python train.py --norm_eps=1e-06 --positions="learned" --qk_norm=false --parallel_block=false --seq_len=384 --train_tokens=609700000 --dataset="wikipedia_en"
Below are experts of layer 6 (counted from 0) of a mixture-of-experts language model. Rows are named router (the router's row for the expert), up (a neuron's input weights, with its number), down (a neuron's output weights, with its number) and show model dimensions 0-95. Each number is 128 + 32 x the weight over its row's rms, rounded and kept within 0 to 255. Numbers have three digits each.
After each expert's rows: "mostly gets" lists some tokens that are sent to it at least half of the time. This comes from a sample of Wikipedia text that the model never trained on.

# expert 15
router:061131131096170148167131105121146122131152141061136138086071065126092105133203104119156125087173153104140107157124077076101128118108143145146133115061137137137158139101139181121121185111194138138182116104132165189103116092130118152113138166144099152106134102137066133157198080165088153169
up0:166115138136109151124175127160108164138141127105070075114142114132116150096144165064143134194140150119118158160124171080139147134165074108130150142138098180163127047154118188212136140172144152092123153101090124138137171141109124129101168160170146131113141119154155117180114208167211107108
down0:159172176096135137151184180145100103128112125152143139103142180130081153135056183183100129153141127153154148091118128123110090156100108126136143117185063113098211136153095106132082103173103145122116140132137138096092063097142137082120062132158139025125160166158160140121130113158109116128
up1:085105114203089136153122150136159165188147135081100126144092097182165121181166136164103091151109113118138147123121151094123159133177159138092129156107046171146104073163109134082084155154135090085177077096144133123123147209062132158090158154132159110159148135153084113110095143136127135091
down1:159159153100072081108111121152111085143146121082082113159160074104128118144178140097163178117085110102126149126094068121114093223184143131130158148127143139063159153132119156120107132089144124102158131184211120087108143155138099097154183066141124146130124072123145066120132090118113143093
up2:120126115152134087120124174159099138106152137114085060158155132211104132174069142098181149100109137153098150168136094160104056193155096085152105162174147163118117141100107125121153072084109165086174106152113127146123137159145126116157115165171185129124164158183166134146099084075166113132
down2:100152092087140174125147124129172099121130138071142106094148148131126138127119125089130098163133117141116077123175092130151182090128142146097097182142124084115040084179181203147150159121123105085094145131132120148085156151162074147111067136085114113088150111195159124141106132140191062164
up3:139111140099137102102110123149103164182152153111138120118059103079113127121085087114082159083109113152183123090100146150091142078119098153083092092142152152126095176115126152102167164139155102157153141131134151072082114147043120190117112089125117180045147142182098153131157163118102135197
down3:117142094107167133158121166104156082118101074133130201165124148153151145145148105142128146085109158145131092129173107157097130129096140061134152097110128108164165082209188094102093174126129142149164121063090128101113084038170133050126152124096146125145099134138162075178151128101138111137
up4:099169130107133228196096094130123143100120117140122117129082186144181177134079180155146109100179100147158114113124141095111149141150123105131179097140059157171095179108149081093117138084089143127170153114109113090134142091101117134161095141097096146122106178152138135064114101180073154108
down4:154127152097115182122144154120171157135107188085046139151149161081095157105101149149104143108195210141125082156132119133088179125167107104144072145132086180121092145130099120161124156162132124153114127128038115127113162188089110093128160181122117101103126096173097095154154093095127138105
mostly gets: " one", " all", " out", " part", " most", " some"

# expert 54
router:083150153128188145168127164096138179118141190094131126125109078118119159091163107096168114071162073152132118186164091114159095123121181128105130147079099131120158137115138158114125166067182055068163076110127145164089091128124133141114110117140130181086122137114134122189198124163088120117
up0:092111109125116160106130116132150080093127179108111116085059151124148142110145116078093140076067093208102072133158118137143177169130132080133133163152115147107059095118096064153142170091136128120107065163141108145084080121135141146220140101138069115094115134168124128110142101156136146091
down0:130062186158151083126134182157129148189078132105191124137182122159173109097138154177103136159123178086192169051106147149140102107151110166198111082135094157135119145150104116132121102188128143154115190119121142079115144099160095146136149100103160161134136134136129150128114137158185140188
up1:077146115051187122157130172133140152127116118120243124165136131131141117131134105126129129085140128106089134106124165167107123149135146144192148116094073142198154070125100234127146104172139121099127127134129162102133087091178155178161117111102131090180140140108155089107144104131147160096
down1:156066151116075058134158133074136134102080159153150150137171136126096158189109127154087108144159158164158096136116084065107223147139082121125148098107107144124131120182107015133085110097184143100129120102112157121098134120131148147118151126124115134097149123144163116125153134095139149203
up2:143116105105155138111098150136180127183160138115093093104127120107132119100099083105118169054062125146166186122131093135186107064091100160169105128124159149126157109201143143132143100133162126111087127184182150139172165131144110073184141126119206162104159158145121172171100118147144165170
down2:121152110093143124137157147144152108078074145170077080154140154139100111128108234129106149096137121165088096109071136086124180086131109134149105096156130111142128118078107153132117213126146061093131136153091161109158078114084142119165200145168097131155085159125114160093153081093141119100
up3:114106146181082129079116080122124108120125080123174129135068103143129135136107146114104167136171080166159094120124097079146157122176101134100155164155176105120177150095089127155193148134129076151197168161156159180111155116096127156135103102155127146174104195137135052071125124128120088187
down3:203125187114196097124219157126141126069100154114114175096124161172113111145126148151157061127149113113129129110113162171158154094155113083106102131089173149109099102169209091175163085127118141178097140106124102129066156110143126189136172125129095172151138128131090147107139132099113122144
up4:125087128121164152154183137098167128109111167075079183092110156142047086112148091111169146071169163126109152132126112172172128135157067130093065160177185138137105078080161158080075099154133105117140142149105139137103180161185141139094144133096122137114120096134103173120083122139112098091
down4:093106088164135127167060179148078114095142098130139079099146079136127152194071078119171082158140122135119157131118145101117157128086110111137102142089114169105108170153115195188135069100089164167121102175134101085134097089145091105129138170155149145099129112131069127161150108097112121207
mostly gets: " by", " with", " as", " over", " after", " including"

# expert 41
router:103176142068149152146155136106140182122183142109153097141104121181150156159150091082134155072171105153104143169120099103096099120086238143119175153091154139135154112090159188119114141093136107105136089116107163184120092100151113123113085091151126143079152138166099113155157111136047142091
up0:120194146111107092116100123184156120071099142145148086146140189127086083145097132115152156134121143114113070165163113157067087072145156154048139077187107080205132093095147109152111120119134112056153189139100139130143121122076074116114135124114134143126103168117155110130150130149105161082
down0:146109182078077126140121139148126138143097115148097129112140124152153089127118122180136064131112170096142121059097048173108172090136092172112066164127133098099110104086098130150122167117112144161119144130117116142075195115120118148105157057149090132182131099060079150111131071083154164162
up1:154097181096116146129131120138084142147074165116074121130161109116118095032095057148120153140157131135103167093120136107078136119184053129078107093077153094094074155139120104100159131117187158092152152110165170098155154127127117129135127125178098156162134125070151157114134187151143184137
down1:122088135119098137146097089081136164131164121073056037131146096153078102118145162106142098109169152151111116122130148130134173155031173143162124128126138107089137095150149155207099137121088152104147127071095123115173165155107156141128119136142192142096107150152145185115118165076144080155
up2:113125205226162163053120199149130138126148144130095112115170157116055135136147150110167084094113146127155134062121105130122108153088081126127155112159101118124123109126065151116097194097174130141174157150105160156120067133156103146175096121139127092109110179119108148112187156142136115121
down2:124137128152139158121200115128126157095173132123135133129184120165142128087141126097107134113124113113115105144090131199146093108122173081056122132110126087131177142089142107132075134160142116174089134158093224106112237107132171125124120064116086161094084163087086150112163127150102121150
up3:136044182169121144150164198165097129179102138098125134158104176140082151176126141131089145108147190128070079161131176134155083127110157082168110157078133137119171156130114109158161101149153100108088084135032116129135120161116150136138125095185068136129154113123118088129107145151143093138
down3:121161148128110107114107167126138177107089137089122126109076107067098158067104138061125125122101148142112047147148098182087089168168152094081099137132110137125155118129131142126166125119100108165110161128130103142167020139066123103130076207156093172103103104157113132099138155169159129124
up4:104100146151070122100070110148108123129126107125096080124098085114130114221131142124082113107161126112124106161103126073096116077202119168131125164103126151108149133095117185130129120130140101114174113074139126158094139153152110095070051191119173064177137104177103164109122171098150092151
down4:112158120143125113108158157187142073146090166142123120102137153149103129113108156162170123131133169120179101147148204135121113164077087092106166130140176135142104119192093145174145138189160145120164144160143149076123098221115160163081099136107123117149131112169148238162140148101148115153
mostly gets: " Notes", " contributions", " Description", " Outstanding"

# expert 50
router:104177142069149153146155137107141182122183143109153097141105121181151157160150092082134155073171106154104143170121099104097100121086238143119175154091155139135155112091159188119115141093136107106136090117107163184121092101151113123113085091151127143079152138166099114155157111137047142091
up0:148142149107081088149176098158149137058136153120132070083139150088102098141129091113082136121081123124098108122116180105133136083130162147149103073127083134150131087116155121123163160131115136122139092162151102064184092093175090087079093113198193122106101164128125098087093171156083108070
down0:174126149130130156150114086145168126159096070160165167153167104110128135086102152141126156109126143053114209155169135146188114170169071108099147161110131109117089108112137145121158093097093178164092054175069139106163092131150154125181157139146169118135151116173122111103137206135158130107
up1:173095135072135152134147132172178077159119127150128063074119155090109186091167193154133147178127162102096150147151085136144163109181118113082130116125108103118182118151161112167130172074134123154143144126121095160149145108142133034097130089139107149107113117108066121124183177141165142186
down1:095166138163147115108183081151124146090166163194150166150137130107156123154152161141125064136102174193107132129161123121094141123134139112112167146100161147058143113099140227108157177137162110175140131156116106168135127159173144105065112090155085128110142163127141148154186112174066104083
up2:077116101149172127122183075209173147133131125180107194111145116095131095103119131145139093169151145115047126112087088146175160139181094178104208091138074085138114121136111139077148119145163116118180114150106117155096125166111197132094135189115069141104126145144115111120121136145133120136
down2:098151134096148141181120082061146176118111143152159110156180111136103141128117113219131137072155133135081137185148144188121155178062152078190172135089123145151154140136121174124130153164164136068120163072122128142157152122067123173159116109135157067111157159105112150122161104118107148157
up3:123141102177134149155148119165107106112169077104133161165157120131059113192093079124135167105160112174112107094121110099082066052102093148088148128158147185139132121195115119133182118169116137120066110135109099172149070164119167101165142163160165174141103149119134127158149167124108130063
down3:154170128112172177083112152115149097158104145091102157075141091086191073097139116112140159134155101129140148057196185151216171159121119111101148107121159121156106184143130125159082125121161126123134116122102180178114156166164137086125207135120116108118168185137113138126101134111153174160
up4:129147123122118095118117160061135094082107081119073120166102140122132100117146130116183116170121128087110116101062068122151098111066105080108105102067125092118123156100140080044119150175160099119134109093115099130091123129090149176173151130142106109128074181142110165113099089155112054179
down4:141113136118121164173218131178164118095156143126116165141141160134150178173148075150165137124158123150144158176120177159134123159140117098169148143172192200154140135166189141134123126199116173134117131167163154135201073131104142103119096116136114154083097116102136188128116149135134080188
mostly gets: " contrast", " reasons", " suit", " such", " basis", " depend"

# expert 13
router:099159169117165206149126125113170204152163138107101054080089084167135139140181083114130140089168141105151152139137127095120109095109145120112137128135164157121128105107127191118148127119153117110128064105110146186117068126169129101121086138125072143166143173143066138160136077164066171088
up0:104143111153101119116130184157136123127125090129095162151039128145123100138142160071118146088089156122137120141152182112084143128157181129183145141092124027142090141115092184190108154120137140097136171072056118115108152104156091098131172102095100115107135142119145058112116114076147161165
down0:097087175138101197120122083155121141121154174091075135099116129131133136115134164199082098185186125159099104101148121071149176142100129065146101126122123182089200194147154073139092074105111108168120143114152156107186088153097143157096134121098148119167100141131129165136124111091118121090
up1:162142146085114056066061098121092167122087094165129145138127121106208094165081158168088156185123140162190141134096087134123140147100095150140193150073091130142121118132123115131135152095171157111134119159162118144130181094116142145053089088092143139130190141156087169128159132137137147138
down1:153167105132131128156114117133112114126081063101098120192093142137135099144156114141146117139167157090141159082096126148148201127133126121132074157166109171163122103189193145113129140130183140134163182082125068123068141078113134090131185180104150184131159187079103173170115158141140118094
up2:094136198150119103083086120154147145119158120163097128141127076148104148093144118156203176100120161161090111156092114132104151185120116155138169171151139061147098140094125172108151142156178109125124201109118194070086106130137108115203079159124083198140161108119145145162154134149130154122
down2:133129064113146084175089111108152124149094091149087116173135141120076144082112148122073127091076194119088171138152064095098093111165161166115143150187093144117167171203090125111118117131153107166145088145138196145155127145150167104130143096155122117160078133126066166158131168124122160166
up3:089113145167116174155135175132122144172103108147155175073133168097136126201088115117107140133116138093099124159137069163114135157153075173102094134153150102092081162103187140131171132062106175097161164157094130135143143113122086103199151164171157131124118195118177089123123159119117071176
down3:124164153123114171081058022121145114056161154076132158177196148154132158151188101147120139111167103144085125095116167128149114082117180105139192139129146095101158151117124153166092113098137101160106133098130107138099120127164156092100157145115128157103160134190100122165130145081133185120
up4:167114104163102067117169116069181101158155147067116131163074114120106151069095147184099181143100113085085112130149153130103185156133140069146122059115065163135159116147149115137108093151068156113118119170158161149164100125077125069112148105165098162082134114132147163165118135167130148135
down4:144166135127107214120151126188056063138098100172156152164146066092137133162134135101132126118143163159160090107145178117130154114136074147140197167156161123136081182138186106110122133118162100130151078110133174083148146156176112112168163093130157102175078116096117099102134132148181113114
mostly gets: " 0", " 17", " 18", " 1", " 15", " 60"

# expert 36
router:102175140067148151145154135105139181121182141108152096140103120180149156158149090081133154071170104152103142169119098102095098119085237142117174152090153138134154111090158187118113140092135106104135088115106162183119091099150112122112084090150125142078151137165098112154156110135046141090
up0:163144150171139144145145131146126144160106096116096121162123069139107115157173149156096141145134154145196150210202181109185147178174147179112112135125194090140136127103122117122130172112137125170089114153098106108115131177116134160113141197119194182156168135115160115191145080142121166167
down0:121130090119119099111122120163161073141142157142118137165120150191170095132181139173161147137158124120166176156142210116142078122186145168137125089121131166153163121206124135177216087106128103160143155125145094170153135171121110149125100148133124142104091153143137125136201144110158160217
up1:111131128149091103088132146078089144106121192129111126136099132047164147104137165093102153138120165135113148155104110143117065051149144096105109140076164113111082155114075107132152193090121090181095128192077108176120125110137126197059078119153100142161125125115163079110163152124104115144
down1:160158118143122130196085090130102121150088107094174134089071164074100101131154109167109098060134087107123134108146121135111126075126086095193068164124086127094150098118101147121150109064116103129063100109174147097166077182084086127094162157176121167147066112139118120133124123119151148159
up2:165110133130025124151130173143148159145110202191157148102096149090170144056184084116174076108128135110124117176111147124090129148071136095144091123146131143082133172093139088152101162123170141138069126168079125102111128169116123080117155109125133092183148136131089117180155095134097144120
down2:142163128082121189197151123149097147118098149144174171161115188169155172118118130144127189105143097139125101190121102162133146168109140186149123137175102132144154132111117191095105089140152084126034135130136191084159068122151142118102126139162126133133125125124176129140071118121208147166
up3:138090137136173152137109143113169100166170142170083172130171151140138153126082098118101143130133078092165156135189142103149118156118104154229188103150136145114168170182135133134138159176170172072135082098125117128088139146113068179117084115161174125123157062109138163117129109090164094105
down3:123148094121115156135115132100067153126131108107087153094140124097085118108162185069092087117107155096125098106121068085187160115118191144103141086206081125135090076084124136130129090104087151154160131105118120107094138134083077149076093076144148105085106208080113156129116105142129162098
up4:133101147104159229130129180159099136142152171147128100099076159095153115090165081142102129134137164109120088095130154128130106139090130154134145118138138133168145137134109135135086158099108088070155164077107068156092176151139135191144179116179152145156137083136165138148072091107223083133
down4:097125149139174065118072121122116135131141093111101163084139073128121139132112187150148117125097071138110098124087060153102165147135137152169116055096130188098088139113094078078122102129104178083102095129075124148132108112131089125112093054158077150141116199156083110144112135108075141102
mostly gets: "Music", " YouTube", "Track", "American", " Swedish", " American"

# expert 27
router:058156164137128121184145108102181163147168175086152133101125126112126168137139105151131133079173170110139144147103059156118069098095090105105127093121188160160181112123126095101082148064169084119178106099127184135130109129117178155122125131175077144115148155131060088132145102145067132118
up0:093133089121135148138152094183196156157065148158104100184118130149087215141124135130076093124109131164152134123154107139175143016164139135066106161105136127163152165147161130124158152175100144108151158154109144120150160117105132155084170165158128139110122159167149164156152168190125136163
down0:137108183109090105121146105100087152090139135114131100082134124149181105230165150135165124171169139142120122147125069126072103126156104101104166189091100127171111094171118137158108099111111137153082077124147148118090148156102140097167083128156111134165218127133167064120153076145140165092
up1:083114097114106166130133189136163092117150160102102160064146151105178136128131082154142133128135125080166162142186139052156106162143088161066112096074192135109139164130136136141141125139121071096104110047107128087121130067097140162128159188115119097173091137153142180126127138097100177139
down1:151139068139132055132105147149084120133116067186103145137106168123155071096126071162133119100121123092090161149160126129110147098159099201120108115121089131137113154174168157085165090096116112141149160110081133152108129072135136126066122171044112072123155167112136122116106129158135159047
up2:126121165142131115154110179108111134210138145107062137087089101165115085140132073183158158091106122202180157161137139083178109098107175121155159144160167116087132114114076069136153152107123187151160151104067170151154086108125157102110158175144104105156116153098120082170117110135104126099
down2:171128109151175160137109099127170121059103206051111065140150088137120121101094114130145100132110137152128074115134137124081103135115107092085133142124133084149118153192129164167130138125140118174106191156153139053117162062168154169163120113151141165131140113121111188087130106152202099132
up3:159091148221109163126154081056181135152081094150114120190194166125141149181151112063118145126149156102113159164143130113170144114149095099144134146098112168096150115154173128068151157101155159127098120128150171112186111129175094103090179128064111135135113160176161139168124125141107128123
down3:123137095139077096061166137092125143143189102158136094141147104077134083181103128129134106122134059158191112126147114147090104138121153155168157102167148146164113139118109131084127080128119140151083206199112118135166128142093080138120164065175114084182158161096084134141165096136138090170
up4:109135129078131081114118117164198079135126113157183110182137094069130099159167194081115079159129138126105088131157113154118115125092131107111138091124121164137155162157149147084147127125106099121082058171178121119115108091132079124090199133105152134116145174152121068097180194160133179149
down4:150099133170152098136118106073121148117158152170103174107100184211094141120102107129119115135138126135107150104078129133106157130116153128153112140055158141140167161131151082173088083052150146131183166145107109139190149174185194108148094122170112114152132077084093165147116060103097120130
mostly gets: " Z", " qu", " Ad", "Al", " Kh", " cl"

# expert 45
router:104177142069149153147156137107141182122183143109153098141105121181151157160150092083134155073172106154105143170121100104097100121087239144120175154092155139135155113091159189120115142094137108106137090117108164184121092101152113124113085092151127143079152138167099114155157112137047142092
up0:108082118165099123099096117116175156178156132129100090154125135121098074127132090130123149149084134148050119135086114111094167174113072133067100183083119132105139181158140184112151174098128170119223092101136092117116121107094141137064172108134147109078108145123083115157144104171088153095
down0:170178084140106109178150146114157098142153106110126120127142113057168114151144120165073139170150095153133172107118124107101156113115048128099132168097112079102160173143135112153140049135148142126146113132158089100161109059173144118119107075143132156125174149204065155182082143116132165167
up1:094044152126121096202058087123091135099089114094128123089164093090163150174129131072122125133080101137085125094089143098102119181116121148150133108091146169116076201106153134104199166087143169123106173139130097085116141099101151144121115155135156150159180142141098144113094080135142161157
down1:144095123142139163094045165117097112177148123099125100120158092139087123116145149134140198142126118138119175157122170130170115096144100139110152109035110110089127192136073193131126066113149103137131124136131128151184126106131117018090148147109112163167103110118088070108102080133105126131
up2:100146134155173163111129143092152170141093154144100092115100136158226097120120128120162139158141179130132062102127092155131117077161135140167101148069105131145176052154049178126126163138163162099162176066149117149134107101152121159109096121155170141189154123081120126119136071121140171127
down2:143149105112122119092143151119147136150193118172079151101128144114091087119151077139111163154192218086084088124161132155099118104145187095127140157123138148138130133112121134168197065141123116100140120154172089115078089106114128134093108134115086173159118040124147184160119163169113183163
up3:150113093154165135105074082059157104137151093095123080119089135099152111164075116107170101173081158115112097134105127151179157103055122083086117088083169146112144196148137089113131106127118135108163101131113139150126122135099111137091108132198128149208124200161146131151053103136125134109
down3:137168129102145132147119137145136117144208155145129132149104101163134194136122128131153078132097196111133099138148145117125180144150119132089165170131168136171121189130132138135115071169115167148182202179055102115093097137088126129116162159203161127140089130191160169117085190099123113150
up4:142148120150167167129138147136197131144163104113135102154134133095122127132165170150160141132150129111119150118142049114229105149051138086069146117135159098104133131161165131174154160146201173166213123095154160137114126087166091138155114144174116123158121114123129168110179094114124165071
down4:075111139126117092117062113143116178060120024151156185126140101140147090139104087104156158103148171160105196091120103133158166112136093080141117151127112056138152153159110135166118142140177104125155158137069102115046098097104162146140112185167098130150120156147160104108128127129161128131
mostly gets: " unique", "atrical", " important", " primary", " Known", " secondary"

# expert 20
router:067140155163146155155195139177140169106098159141103066146093120104122205089159127150135135146126120063080180175098097103119138063136116124151140152076156094145208136131150127124116149116144099096137098111115135151101073102095098131103125081192159144140156173183166144129151112121071134119
up0:152150118085186200111145104149092060115174090137130137117106146237135173110099120110152118196145112176162138075156123150104155167131127129139090123167111118122090110091140155122073137176135129106119159109095121095107162070150126172136161179125138100124106178184091114152158109103147085158
down0:096152107123069142123123160178130086115141113122109083144132070110132094128132113149166194190167154161125173122120128171125130106118159144131117138129134124065164113106093165131147152148104151108084165141119118183125145075038140123158207148080111125063056145179150105094123127181151159155
up1:155127135158125109205154137144110124160109167136112141108134093149191075148129104089086110119087138191124093104171115093166136185174143128156152116133173145189128091144108166164166248143137137169117104142115105134099163155182157184169165147128121122174129171183133154130142151125132148112
down1:141105110113142161073139167143172134150145096127146181104154181155142060188104144140165200129132078037170145137079141078063138177169085156111111151119127112125085098114149125076143098126097121114098095095133140157192151076121105126172148098144116150120152094090139109098073135121142140114
up2:069138067097200152119078138045087096154118175142149173103122186145102144156127132055141153173145116154139161080143137165149110131116128116117116097100139134081115093125140077089177170127129163122194104134134151143137133100160148128113131198115084080104113144160121109115137169087102187164
down2:081154171095122121111099111144107058150134153167155115099133134095148135134127114166123137077174137083140177109154095144115168140117115183071097182103098194113113146094120195115129103175139071166126164148164113146166171118130123180139064187173144127102165086113143071170157081133165129118
up3:146140165133097148213109166142129162117144171106124175116111085108108082146066119126135155136182142095124152177186154136164140142123082076107111097159130117144172139115110158129107146123170125186184090160133139127184173145128077130196096107129143153156106139125055159151078124176184125080
down3:139100106088115143090110157122124115158113141160138200169079138167151174105119117144150183110122179121103134155152182111161172144108106175152151093142162128120152155163113167131146143137065160159153140125100105092166114156098192045112146069097090153156155105172074160125112192089182119155
up4:093158089139112183142085149091117129133092133116140119093123146149199095147134151168083118183180075107159184128118093152124059118153115120154153173133098080136064097121091154118148105170118165088125070105160129168125096146072148200094138100150080096138136069098132098138139070154129116139
down4:160099094118097115194154081134107120135114185161177125107139078116123107121137110142129118150142104061094166122131124161144133194131191098187161159042158092150164149116123125125091156113080091165066090133131069106109097154114125115179145114124104103117124077101134114148064106071078138149
mostly gets: " film", " player", " group", " company", " director", " album"

# expert 47
router:103176141068148152146155136106140182121183142109152097140104120180150156159149091082133155072171105153104143169120099103096099120085238143118174153091154138134154112090158188118114141093136107105136089116107163184120091100151112123112084091150126142078152138166098113155157110136046141091
up0:129142158106126127119157131034184183120125155130168181117103089117125104137157120112117120182133165140149160096091115103137085162162168152145137183126120092153143036146113106072149152118138128187109131109168205146166118155149079179174204145126102128127166136108118121126156148136086142179
down0:105089084093126096141121100144165109139179107122105161155103111117143126164107130157088101152111098156125159103133102119161096141071158158116123129124127110036196087120127163112178102122163036157111123159138139091065123136111090164113070109107125167125116059201120080173169106106108103108
up1:131152138110053133116108167101162143054134136139123079140097096135159089169172118134158127064071115137130129133161137116062153135072130127098163173120104140091079100123173146139084135140131134153089122125163119069071155097205137159144152180193160105163155124137073153081135129129118176137
down1:065115061132111131142140120170146147154174163133175073151146154186078115145144121150090140163079103168097167163088196092101086156198153164125089153128147087158182077122149142190126161079141140129083092105116176102143149113125089122114145115090149162142165133157171183137123129135145134139
up2:115132105190071101125112154190182124118114122125079167065116094146148186153139190105169110096127152092172160094147076133148094119143134170122186138134207187135085200124104108119119109103127113091148117139111130111194112111176144150115179139134073172091144113137096125096117141088139148130
down2:110091132103112122181178150124153091139103127100138159117094150102173160155112160141099098099102062101128121145145120073145114184199101128080099143157079191147149160042162151134087150087128105084113104078115141085118060109094124114119151106123121125082085140172165145074112121092171104099
up3:120135130152151164162169205128092099097131078105148107141131148140139154120164157118151131210096142164106144175192094130089096107154133185138151145141126053122147091073147148109092159108162100146190094139159101094151106156187181125114120160095116159141141103149089074113138171118124126208
down3:084113083111128122127141105118102106135084212154099088102099125159073105132080120158124098111115135112118163190131110084077171130115082124131124076109102163105168130112106204094123115126103101115172132119168123156094156174202156097082116099089075097091107096135071114171156122081141099086
up4:141162156097196131156167109122140095102194097178120110118157116131155105154192209125119143085117148130142141134063134096174079149066138126141177138162110128106172148111141118144131101130136152155075149172124148171169137142087096150199149114148162110085136204149118134182091115160172136094
down4:119145121167141153105137158130115120110130128162178136117101131113155101103134108132121094193141105140181160068156104165141080091197170155192174113140177141160208167183110098149157128161150137117153106144121108178148101133143129131198128099115158168108112142152109128098118148074215100195
mostly gets: " located", " seat", " victory", " Legislative", " elected", " Nominated"

# expert 18
router:134149144095135132175133119112147184129132126112114131130092059168195136098152096093113112063204100150151131120113113083088106135099135216109138116079134189111153148103155155109122124092168083119140081144094147114081093117145157162090145101144135196086126135147087106191191138145083147113
up0:115119116138181139087092161078079137160091115105187117061154184129094120173126135081145124148096116120152123139153116136134101125141151116058169133170130167103149150140115147063131170071171141112141149075142095159132148131087082112169160105132152163146151183192177151100087102156149062086
down0:107100159161061146158177144144119098100141102132143120152053101130152181133112102126089132134170126181105065166146118122118188121130048130118095206104119077092073119111117114210156071131129106169130124133123113126115098117177187108110121060172118133129132082120101141097114120113117102098
up1:184154156193129166155183186103065125129137103101065078081167092122168180142059152132121089162149086123097119103149136131096119144135179109167110130179131140118106162122098082128090101109087122161087125137066146128175171129135133139133098145098122128135209138153121050123131120102126142109
down1:098166097119152090140073089150152137195164120089139131137114165140059123132136119117087116109104115169177117140161090099086176146123128129080104147123135065100168175102161127101160138135156125113180116128150190201157177101080109111122112133150117154181076209117109122104114047138137123125
up2:126109161085155174092120174118107120102103110129092120128085178078103131184133173164085115160061163138089177127111190123120120135162107146138137137123163161143064160134108189103089132139160194124102136139096166077152179099074103152141198082159117083119132101152076117080130147123133150104
down2:098098104120132110129162127113162144082117149132110121078151110154177077080137153133142129104154072085123129153151057175124123073046108061107114107128074083051149106106133057166131140083080064113119153129110078124093132143159152097144103112127157149089176153108158109155105126130169120139
up3:028132138109141124132100124099130137168139150139142123180116144135110118140172154163117188182110149153118167154112108083089142192062163096146175150153141092097106210216125161086135103137151145116137148133142140107123115176127146162091059099129106084155159115187150095115108103146139133164
down3:148074183133138150151106153125129084130039111182071133103124105105120152069142166160185039091147121168095098145067136156158134109131085111180112188152118175111171142119147114164148121117118139123128083146104131098114108164078091141064145100103109135087131155141149168081151138169109123126
up4:112167119140105085163070133119138089077120085149122174095082055102144146094203134095123104149166123141099166116075078162113116152066137119122123072124155142160113094093127138113094160180094068105212151089130110102051097166103082126154140138100125118094167130142132142128136118126131087113
down4:144087073127150128085187057103083144142125086158123132108110133146126099163124101126111128108109118118183109115158184074155176085113103103138131148146095155121139173133117058146077103077119140173044139159127134165134183086177171162080114132120098078188145087142118144108121112119138188139
mostly gets: " in", " at", " At", " near", " on", " During"

# expert 38
router:104095120181139162147154174157136153120176147097093099110078133159182141108135119087161146173179084113112127104132059118128120094134103113101111131102182171130204086147114200133126186104144101119073103080136146163089079089084154113122157132153139117131141092131142115163194141182080164106
up0:106194126128153112125170128110200139141136166113060101080109128105148146122097167098083180187089140134098128140129148131201154169109033140125162124115160120134110103156151168112166177086116108069146105098112135186163129126087170140160142121115082067123126104114102165154132135176081137128
down0:075122186121073124132133132120147141114129145156198146164134158140057115126172078123105116100127143141147116112086177149079092142112233174124125125138109073096195152103142080113120138123156158144140120123126098138163179179137116120144161128132217132117112109154166117104126105127189193157
up1:134129180140090150173169097123088070109169127115110148165134106137124039091164138120039068104124153114097136144142103155095157109156167174134125155148091133154134093147124184092102106127149102100092108173136162133139115172093113082126166160133102165084110161125136073134098038176130115115
down1:166172095185163121125125147109080142145203105123147126111083107141113130132093033150154162190109144121091104147092092159122121123144055137084118126059187141041149181110104152139152169137124146176160083118143133141123152078101128154149093135148144104174134156125119129099105160083102117141
up2:183179154121157125138132078191165149123123043100194131153115086132120165130096103066102124064111190173171107128145133165101141126163133117190114073118153148143140150124126099118103110083132133105124127170173173102216156120103100111151143071128128158138175170119155125157127102160157126119
down2:162116115148095104127088128079129187120133175153067121096138178136107125151119147105148147139113131141181119166131092138107037166090147132134186122120117101107143089181081102146107097190181101175197145110157078099152126154143117159110081135126164144096158135191184104136146061124136159109
up3:065178114080171087153168126177155131112129082192164167187146107109133106142154092160163165111169069139073101164122173135145204098073125159157158171096104161159123121127121183114169148154108103106162143135115169150120105166165124166125114136160148113098145153112168123195146121130151174134
down3:068140139095125149185123124133129093102034153099034160164129145148093159133151142086144209143147137178115120129145117182092131120074148060111107076120132109140111040080143174120174164112123168125132113148115148087145156122151134098163121146125102108155162141137145157094107169127118107100
up4:162130124139096174097154112110132128128135142103151144112133192131080175089096063119125111125091130115124119137150138111062096146181155193158154131070110133099132151103112105117155184174105150179167145128122151124121157105178097127200142171109157172110147175124127189161139063109177040131
down4:165190142099084058105102149183133058085143150137130185115143164144109165075143123097172120139099109124127179159124180082143158177190107111130099145145150108078105069112144101090110178114103086162124135089130124154138111092083130106124129125126172103094137122174118129107128072188137168178
mostly gets: " it", " him", " his", " them", " her", " land"